python train.py --n_layer=18 --d_model=192 --n_experts=64 --experts_per_token=8 --d_expert=32 --d_shared_expert=64 --activation="swiglu" --moe_layers=[0, 1, 2, 3, 4, 5, 6, 7, 8, 9, 10, 11, 12, 13, 14, 15, 16, 17] --router_score="sigmoid" --normalize_top_k=true --routed_scale=2.5 --balance_loss=0.000206 --balance_bias=true --shared_expert_gate=true --init_std_router=0.0179 --lr_router=0.00265 --vocab_size=16384 --norm="layernorm" --norm_eps=1e-06 --tie_embeddings=false --optimizer="adamw" --lr=0.00175 --beta1=0.9 --beta2=0.98 --grad_clip=0.5 --batch_tokens=131072 --seq_len=1024 --train_tokens=499700000 --steps=3813 --dataset="wikipedia_en"
Below are experts of layer 5 (counted from 0) of a mixture-of-experts language model. Rows are named router (the router's row for the expert), gate (a neuron's input weights, with its number), up (a neuron's input weights, with its number) and show model dimensions 0-191. Each number is 500 + 25 x the weight over its row's rms, rounded and kept within 0 to 999. Numbers have three digits each.
After each expert's rows: a language model's description of what the expert responds to. This comes from a sample of Wikipedia text that the model never trained on.

# expert 18
router:496528535508497484519493522502434486496515483524490528476486467534483535512477516489472490503511482535476503480513489506435512504502520483521505464508557520450493479495495495500500475488511461500532465534493513510519528496518456533473483536491543510500469535492541484494547445505521471457519481506493491508504497483492526483480526457523500473498497525506496497504544474491499519496462492530493501501519504483447513555503502529529471505487517504492475495474461515504523484449482482542431480513451493520499538590487505494520481452504522523511493531523481498511471474531525520525
gate0:457522525462544457511496550518482463483522520504504500527513478491489502526496505475545454533515518520505453526493452513457484478517514527503481504510569458517504503469476487522472504483485514502506504522548469479536516461494474490526518500499544521521485509486529526514519511525502474502454555480518520493469491459466487495543539458484526510504499499476482487499493470499537487487458506532501495510496483472455506528520459488505478465511488485483531520480504550474534501503505500527485515512488492521508491567525527505497532487487501482489438535499447454491515474527531504487
up0:496493462495491472510473518523472519512507502465512466529521515505517492459546490510493487513528486554523505519496558489491486490496464555498526515522511503478525529492515520502487473549524542481502504517477500498466495495475536498465497511538472504495532483490537485504505520497525501489477517513528502426533442501481490516494522517506511493489500461510467507467471517490477478530499473520474467531512502459499537470514490476446493468489523513533510513502498488538482500526495490457479504467482521476568464537446511511491482500481497495508513527477573525521562451538519478506
What it handles: Digits and number words ending figures, years and amounts, such as 5,000, 200(5), 1,500, three, five; occasionally nouns before a complement.

# expert 44
router:499493506484523488517486541508475510463478507490551513516516483509514471513503493483523444495528489471475461518501512479478496482468493500504505471502503500459501507465495502510501496513457469486491461562500478521564518469507538511518483460495525540527496550473465543522500484520459489454484542454460489519492484463502516484519496491524515548504545528465487481481538490537474544526485498518511489429516491495476527495506471511517491491497494461453487495523503517512526524482510510498498498493480475486499544518525525477541500501504555521494494501521469545529480421488485481514
gate0:520505484522483509501508475538499493469485523485522514530480491497501504512443508481482517513502498454499469432515498510460503512484570513534493503534487499500509507498500522489465488466505496486501474509452465487518538492504506523521532517510503467458444496525487487492484518473452469461515493518469505484463483472446479479538484489508510528505448459489507487496517495496474478505456509550482507493500471519490519503522505543477502487496464500475498525484507510485504462479510500499540532495456479491419496535568525503538537489514542485564505517473494532486523519524526490529
up0:525509522518508480504506468476487498489483513481488450522493508484487442511462488464532542464483510486501450499528474470505515480502517531538488484512522504515512524498494553500503517494515506485516479459467441492512517488539521530513546509547482499477502471489513505533516554479467513493489468528496502491501503481506501530526473492456491526513473492510495506482514505499450471524479540550529506502505486470491526460495527517474486525487468455469507509459518480531476535545502500462561558506468485531463474543475516486509514523486520503522519515481510492490563536532509452504
What it handles: Nouns right after the or his that become a sentence subject, plus reporting verbs and sentence-end punctuation, e.g. intention, said, announced.

# expert 55
router:466511526530514523530495530456444484452510482509470536484508475538479471516494450477526498478556458492441461498497486507493524492467512491502494486514544460505512495520493520468511483527489529543541512504514518507500526490484465540497509485479528510494505542504484506496521455495543505498502490507488465533469512515508497508516526461476500506538520520481512491500521460470512526523493474543546528512511487536448490553481466521482452491425479526510509469498508512505480469501507447506461540481485504518445514515525519500510537477521506512491495492500514541512470485485507498522
gate0:500542489432478516551536505469487469525529508524485498505536513485494504496502527493460546503482512531497487467520464494481491492526509537500476550452522522500522493544489501528522529481473524505539459477502502510493497530486524491497497487492489511434465520459463516514492486495472553514510457496463531540475472473483529507524485466496490530509522476494488504501524536498540495530491545509524532512511478514479524480513502489534502452484475499529489503489482483493460469487478482457494486460480488486486439484438511546519498502543498488534496519485463454467515501485504472499
up0:496479503490496491491488488508469510515449493463543517493522476505481491494468555454473513490514513492497536545489558512506511488476473539482495483538473502475522504513467558483491469523509467464458465490478469494514522507576495528518501506465477530487511502518470526462504497487517525523529477483491515450514508505496499486510481518487499516485499497537514482521523518511493482515498479535568510501549516518492474524503513498483546488523484547528480484514557502565501478510507513463532489496479495506507564484507485478462521469485495477476490495490485546535569518512512508479
What it handles: Colons, semicolons, slashes and dashes separating fields in infoboxes and tables, such as Running time:, Tribe:, score 6 – 3.

# expert 31
router:486511512528510532548490518503454506502512496511463533452526500515503515487498439492536456524490451513494470495480476487472548512481513525505478471517546475532524502540469498497502523498474490553512495497525530543538520471502483496495481504452531528520478545519485510511500464499514501511526481460477517534444476492521490513492558474494514500525477536489493492494532494481523497516489487532511550493503495519453520519514480535515415458452508485525476520493481494515493467488489491485473497467483506510480483527505526467537508459511500497489459532503469473497445512499529510495
gate0:517515518470510500521507561521519504539512447497512474524473486452481443507501502460510506540521520509515491486529442505506466487507497518540468496487517467502475505492453515521477495504484515472482534470465508475485466536491515471533505510472498486531549488497506549516513537487480497511545470458447488505498487511499505533494505491521479528455491466523508529517518468467474505476507529523512511532515499505501495457498476525516486496475518471467503520525471521466474495477542504519496500444461465537547449534486526499492494524525502497458447508523502528511546520487497479524
up0:498496512494513511472492496471537473470557463518489507509537518548497502555488534515508488490514492465520519525496462505491474495498484488476559501516495520462520490512517482505469486495476490530532447499514493505476540527485506535499517481498472498487506519491515502457503516486469503491507515499487518457532543531502475522573528499571499507485503457496448471475463504504482489512540480556447468487449498530483565470508483528483522527496478504492543476507525441517522487520450486495481532512489514507490491525488508495505512531517502459510516534482522539497482466484510510497
What it handles: Last token of a table cell before the pipe, such as a number ending, country name or word like Winners, USA, Yes.

# expert 7
router:491505553510497502519482554450505495489502490530503496487472443499491499519513517522507491476515469562482447494536489488488516511490535471482505496526515513485520488505502506530493497524489477523541468502492490514509541524499496496491517503502547530494460514486518499485557461498520505459486504467497472499523510474543501492455506467526480487501541508455464520496531476504510510525468459519476522469456470513493544532484519507575479467443491478472515529505448515497510492450514458516435490497482527500492530542522511501514491471532522502504517493497475491536456521497526493525
gate0:512467522494518482484486531458488503541531469453536485540505498488516501485462539489481526484481513510484466485467516491510484471489525439462516495542479455469478514505516460492493487491494435467536452527494505502506505525495450548517522488530535534475486509490558554510539481513505469487499475510449520481509517507532489498487504474502505483507473463504459527492464508489492536541486465564508527507539472504509539462536517498507535497512515503512521507489510483512493510498507548504498506478454470490518499495513505470499534510501558491512490531461505490513508475508518530540
up0:520503486500513481489469506480528507514504481478513505530480440494506521513488522511520472469477485532490461523477554510505510455494495457433522530539533487469484519479484461495478457512486461478525477542497495465511498519511487555513537485461515541452510526495544520508501462518489486456490510496441508457488487548515488507511476482520517500480486494520448544485497480502492525519476483509453497528528485491499556473546525501470509487492522532492527490549551497537498505528478539502516494479480476526522498518510485474500502506471492511544538523487504549531510508513506509488
What it handles: First three digits of years after in or a month name, such as 201, 199, 191, plus common function words like a, to, of.

# expert 46
router:483499555524497528548477499469420502494530474502466537472522490508479506471513470502501477500510453546466463486545431494474533516475513517489542452544542496491527518531496514479496500496495519513538532510529529537502519518469487495484512507484520500504428551467505528509502450490510511501523478487489502527476500492537493504478532460499487475541484491476482497497487498478473494526505468514495509522503507486482518547479499529474450492429520528537524467471483528511515450509472482533460517501484515503501508544502509493498493498484506525503473492487502482489484476496509501513
gate0:486489541475494461513528502500532540505515527463486487520433510526495502496490472505493517513503483499483517469511433507489498484481442511475516505467527492500497492482534481502517488504495496480549511496523516537518472530466483504450488467533477484483478513516543499569511500491506480539506508501515461490496502502490530520507540540498518537504481510520464518473482500446488446510510497525508489519498534483513513475508489533480536503529533530494465524474478495476474553512477533580505461464516513494505524487484547479492463497502457512488449498517467478499520497482475447523
up0:518489519539509490518503495492461489541440498506534522516550493521529521512497522494484527507535496501464487508488539492494521513498495513530458507470457499494480502496486493523506452502440513473526493504463495496515522510541515500478527473476538511497533497493506534458511529501518495479466477506486541465542495517512462525543454518486499488495493491500504520491495543517489499551470532466452467502544496495507529475529522480493514482522557493512574509505559492530536505510520503487515484483513494464456563499496456529453526515507502492481510524504511540546514503462513506498
What it handles: Single digits and first names in lists, taxonomy and infobox entries, e.g. Robert, Thomas, -aceae, plus adverbs like too, but also.

# expert 13
router:530508487522523503504482518511507541495503484534477553496507470513510540486511509501473496492518480514460489482487540515444505481449501449499504485507492552493536484482504504481493444521480427526505501551503483481548534490488492489514519511499568513499490533507491513455510480500491479463493518526456462493498488488508475510495504499503497505476532505494484526474522472530501509517441488524481496490482479521476510572488480519518503465510516505484501460520461491514538511444498466512461524460466485477504556530522483507541500502538516448504513505501460518516491456493520493537
gate0:484453510499524481534534543546476466539534484482518496507481457494498513536488478499521487519540502494503504493505523531474513502509470465533514484499524492499471534481517511487493478515498450459489458503488490495550521481534471574467528525545469495512477476463498498493503516464522480492497453529475507494511484505515554459482476504448468528506474494502514450527517503506511504477458506506487495501520460478505509487511536561494523474489485523470503469539451475503495468458473472531535478516473447530499494490464504505509491495519497539517519511479488509519547481530488500530
up0:501517497532526469506513465427509446478498454489497503546514484500492489493504527527479514473509489481490497531503454530475504516470473550464508500492481500485524516496502562500470463472529545494469540473539502492488563542491511454523509437495547485516504488500497487506500490506502496460520513473490495501518488529501503509488511517510500495425479464468467477477504537498512483529499501509509509472517536509499483505548500502460505503524489534525495480509523515526546498523476506508506564497491571489548464517489487509487506535469499493463495484494521485502466550493506490474
What it handles: Single digits in scores and numbers, list-opening dashes after headings, and closing pieces of place names like Carolina.

# expert 43
router:485514546567520501540483574478477521499485480528476496490477479534499509520548497505498472479493487517477437501514501492451524503444533457493530495535527511516499510505502520477512515517482458531528526522533506484538507510500502476502517510476502510540461494476511504489515483482496519454478514495477488544495511501485497474465525476522502509496533494472528512487528454484467526527506478535515478498463468462478505531489478521527470493493511491507484524520459495544504484449493485505452491522474499506505481526522545509515504495558504513472457462491485502508420483487543519512
gate0:506520487473544476521459492493529540508482452469485470494502500505505482517485485519454540495489491465523526484450518493512498518520481477508463479501461434487512489499515510500481473487521484526518502495460480528533482525496500517513535442496485523500515514481500498534484504514499516497527476519490542535460512491462526496503514524548491565494465474544545520520530506476528486522524447504529511479528493484499461495503495501494515478509498541526463502500455470460519489467491501496543513479522477421494485491516548504510485507485483446542471479469505471491536534483503522518
up0:484522492475540451494460525471530542521522523517513503485512480529515490482474523462516507468471507512481497479497537520489477509502504482487485539507471503505500509472497523509498539483492492521466484530468501484512468532497508530486505446456487486521494487538509500479491529509477531471486488512506532492549471495521524478513455478567508516494481468534444457484493472502491478524521495491448483526552483519503477429496529503501529495510495490525515490523539551551533490517502514537522503514469541503539482520474474520526501524499493523509449483505546556522513496501527457527
What it handles: Year prefixes like 183, 188, 201 after in or from in biographies, and numbers and pipes in table rows.

# expert 33
router:500504532523525520514473511498471497516524506517488531471501503523516528493484478509505459544459467504502485485509471510469523511478511492507501483494558523507539509524477505503516510436478457509522522506522526513529508484476510493503472534504524505507473529495515519503532448508482491516524465483466516533461476510492486506516553455530496468484475516491450513514579525502496527488485493554510533515488489487453534513554500497497419482481509493535469496501475462508525482459457490488495491507429502513516478554501501507501489457520511514506461534507512479509450502520513492509
gate0:482471502478531502537519508514494520503522516458541497504518510475524497508492523472491517516542477507502432502481505478479482426491546436543482483518470505472504529495500458479474502515507506530498483529494463514512493486494539502502514518539511524501475487467538503500506499529482551491514497510518474523463506481501540503541549487511509520476482502460502528490475481464499484486458522550472553532490450514505535459519465461493504484494550521493470523479472529485537511508515531460519484467543507513500473513500492498510503488492497519504452494450489433479526516487497496479
up0:450469482510541478534484503468506520482475501594535508502507468473510483527506478499459515465495493528511517498517510478460531509492452519507448510510514475527487508463516523513491495492504500502517519522487499504499505488543473529514528460485471533456511505538461500477515494484492492507500521470510526479529487527497487501475499524508486494522540483526505471503516514512470505568532483505474472491514553517509501524493539580486532464522468466479519428498481487502490503462504473505441468483484485500484509500496548496515512497466530487492504514546494521515494471505518452523
What it handles: Last piece of a foreign or unusual name before a space, like -ton, -ley, -ia, -es, in Bonhomme, Beresford, Azad.

# expert 19
router:486497509554498520514485538486404522474510485506472518495516471503478492481510461502527462463535461512462473500491474488494523501479522518467545522520549480500501507540503515455497488543486505529518511506537494493504516515523474498488499487462519510519476523486491519511490466470505485483500518479502483538480510527523501527494543459517508506561521495486504497495527450472485521531512464522513493512493504498466499528472467519504411494426501513520507470481481521506491457505467469510462532491470494524468476506523511472499520513521499542501499463518508534510446467490504508489
gate0:514462535538516516534486486546482500503490493539500484507509465473495508504466486498490515497497488492525494518506476492487483508471490525471461512501508454505519500527502528497475495511472506532497480495497508524536505470492482506513522459520479518483464499511489469517458488445473499539529487516478506490480478438502547506579489527554522551483478535508484462461489530514522498529489496544510550487511474502486523487501474537537479488547496500524455520536518488477467537512511477442486527450488465444488534503524514491490509494504482496530460478475496491521517538510538462530
up0:461509470483507523508495483480511482514507514540500471527541462513471485490572499525489498507476500491497520480503526533534537510486504473478542476507505521443490521455492519476503474496498513460511520508449493490521529501472519490519537497468505492474480478497492519491529483530520526438504484488543555510520459540520467517519452444539499528437505469526445490476498469468486504528499476526477496512489543526479500516528492494524524516520517537465525482468516503518506448546494508497510509488510524519497498497511489531497527520489502497492461504549532504509491472476548460502
What it handles: Pipes, semicolons, colons, slashes and single digits inside tables, infobox fields and semicolon-separated lists of results or credits.